{"num_hidden_layers": 9, "d_expert": 64, "moe_layers": [0, 1, 2, 3, 4, 5, 6, 7, 8], "routed_scale": 4.0, "shared_expert_gate": true, "num_attention_heads": 2, "vocab_size": 4096, "positions": "learned", "tie_word_embeddings": true, "optimizer": "muon_hyperball", "learning_rate": 0.0108, "lr_mult_qkv": 0.5, "warmup_steps": 66, "decay_shape": "linear"}
Below are experts of layer 4 (counted from 0) of a mixture-of-experts language model. Rows are named router (the router's row for the expert), down (a neuron's output weights, with its number) and show model dimensions 0-127. Each number is 128 + 32 x the weight over its row's rms, rounded and kept within 0 to 255.
Before each expert's rows: a language model's description of what the expert responds to. This comes from a sample of Wikipedia text that the model never trained on.

# expert 31
It responds to: Adjective-forming suffixes. Word-final pieces of adjectives and nouns like -ic, -ient, -ical, -able, -ult, such as anc-ient, subtrop-ical, diff-ic-ulties.
router [119 141  56 151 137 147 133 119 140 101 107 209 184 143 142 121 128 155 205 118  86 139 122 103 127 119 134 158 151 177 168  90 143 149  90 140 160  96 162  68 132 180 139 137 148 140 101 132 119 152 101 162 186 159  97  69  66 126 125  95 114 139 104  52 149 103 136 186 122 119 161 161 128 142 121 111 106  83 173 173 128  76  92 112 114  66 123 138 107 191  84 144 109 102 141 179 114 102 100 176 115  60  81 177 179 143 123 153 159 127 170  94 125 100 152 130 151  95 143 122  97  94 110 117  99 137 122 143]
down0 [128 115 116 149 110 107 147 176 162 142 149 143 140 122 122 157 130 136  76 131 135 140 146 128 134 156 129 155 108 173  76 102 150  87 148 142 143 158 129 109 112 137 139  71 134 126 106  98 146 169 139  68 178 112  74 138 154 102 118 130 152 179  78 119 189 129 131  47 134 132 187 140 149 164  88  89 120 136 198 109 108 119 144 104 237  97 155 106 180 120 119 161  63  46 123 105 140 142 142 131 198  66 132 116 126  96  71 127 106 121 151 125  89 148 123 142 151 156 134 117 167  46  81 122 137 120 157 121]

# expert 8
It responds to: Line-initial capital letters. Single capital letters starting a line, heading or abbreviation, often in codes and tables, such as RDU, KOR, MPC.
router [127 116 186 136  82 148 125 123 125 166 168  74 126 100  96 123 141  74 102 174  92 130 155 107 131 112 133 194  86  82 130 128 139 154 108  83 107  99 160  83 128  81 133 152 141 119 171 168  75 172  96 124 192 171 116 137 111 206 114 161 136 114 142 173 103 104 120 154 108  93  85 180  48 129  97 156 149 139  86  90 140 146 136 101 116 151  82 142 147 120 168 161 123 186  96 172 110 109 108 131 139 128 127 126  88 153 171 162  65 100 158 129 186 127  94 170 145 127 155 116 102  73 142 173  99 139 175 165]
down3 [211 125  98 148 182 138 173 143 118 140 104 145  84 137 138  89 140 122 154 141  90 117 119 139  85 137 157  89 126 164 166 105 123 153 122  93 122  89 142 102 110 151 109 161 110 167 150 129 123 162 148 110 137 138 153 150  54 103  83 132 197 111  87  96 167 115  98 127 111 134  77 100 170 206  56 141 157 121 146 173 121 198 131 146 108 107 154 121  55 134 170 132 161  78 132 112 178 118  72 141 124 118  98 170  78  99 152 143 132 159  76  82  98 151 141  77 119 101 180 141 163  87 179 152 146 107 147 118]

# expert 17
It responds to: Dashes, spaces and separators. Hyphens, en dashes, spaces, commas and short function words between numbers or words, as in 24–30, open-ended, June 27, 2015.
router [134 133 110  98 125 129 165 141  85 126 107  70 130 127 105 150 116 131  86 133  78 170 121  62 136 131 140  95 143 146 118  97 136 110 148 132 120 133 128 128 132  73 215 101 101 151 149 103 134 167 153  99  95 112 107  80 116  90  82 182 130 122 202 127 130  86 101 123  99 103 101 160 130 191 123 145 182 169 172 129 115 142 106 147 157 150 125  82 118  67 112 165 137 129 132 142 153 141 137  98 175 168  99 120 170  62 124 148  81 113 102 107 139 226 140  80  99 171 175  76 119 131 207 171 157 147 137 164]
down0 [ 89 108 107 151 124 160  96 105 148 127 130 134 141 200 117 112 181 172 178 153 135  88 146  98 128  91 126  67 117 145 146  83  72 143 103 161 114 191 215 115 152 150 117 130 138 123 154 191 171 164 111 163 139 105 101  98  96 163 107  90 115 110 108 175 132 168 131 176 146 120  99  91  53 100 126  97 172 108  74 104 199  82 139 123 104 158 144 193 127 127 122 101  91 151 132  68 125 160 134  69  97 122 184 137 121 131  89 108 153 130  98 150 124 152  71 181 137 135 131  73 143 140 125 109 134 103 146 139]

# expert 19
It responds to: Infobox field labels. Dash-led field names and their colons in infoboxes and taxoboxes, such as Kingdom:, Country:, Coordinates:, Born:, Genre:.
router [115  88 140 154 139 197 124 115 156 209 100 148  43 123 149 131 166 117 134 134 119 116  76  91 165 119 138  88 103 167 185 117 147 118  59 157 129 102 135  82 156 192  84 132 173 138 151 144 117 125 150  99  57 121 130  98 147 110  79 123 167 128 131 158 141 120 176 114 138 144 100 127 184 133 156  75 137  96  93 140  88 139  97  69 129 121 127  75 204 141 171 135 112 105 122 102 150 143 137 142 141 132 123  39 164 128 162 113 110 115 105 112 199  79 112 158 147 161 155  81 134 121 124 117 165 151  93 139]
down0 [104 156 165 108 168 181 146 132 137 102 111 154 144 175 159 142 147  67  75 182 138 131  88 159 133  83 113 133 106 121 152  28 137 147 103 113 150 192  76 126 124 141 158  21  69 178 116 137 113  76 123 127 124 160  99 145 132 155 122 127 188 125 103 115 110 144 107 150 140 133 148 142 121 155 107 100 183 148 156 103 141 165 142 101 105  94  77 156 128 119 115 127 147 116 137 207 119 131 126  97 133 157 135 153 144 187  83 118 170 136 127 129 154  75 166  97 175 122 109 167  74 148  83 133 115  91  72 109]

# expert 22
It responds to: Word remainders after initials. The rest of a word following its capital or first letter, especially -ing, such as S-inger, S-ingh, S-uch, D-ue, h-air.
router [108 133 157 178 128 139 154 140 139 169 142 123 155 127 180 177 160  95 150 127 119  97 123 153 207 157 107 171  62 126 103 125 137  89 162 108 109  61 122 116 125 124 165  84  70 103 110 121 139  95 162 190 157 130 108 141 118 124 163 133 146  98  44 155 141 112 111 170 168 120 146 167 141  65  87 112  72 103  67 137 173  76 113 130 157 129 144 147 142 222 122 158  94 188 105 125 123 143 122 116 157 105  47 111  59 150 111 155 126  87 119 148 133 118 139 123 171 107 119 131 117 125 158  91 147 150  85 116]
down7 [100  87 104 136 177  71  96  90  87 118 157 101 126 126 100 151 167 100 117 153 145 162 147 163 126 110 135 149 150 153 121 145  51 114 122 105 149  99 179 119  87 142 188 128 113 106 123 190 101 155 151  73 197 162  87 125 100 128  71 114  85 115  99 144 137 125 186 128 119 163 171 162 106 147 141 116 119 115 102 122  94 115 108 123 187 148 131 170  33 168 137 132  64 104 155  85  82 144 142 121 140 176 173 119 103 184 153 173  91 178 159 127 139 132 120 139 114 147 100  88 162 101  57 152 135 114 167 129]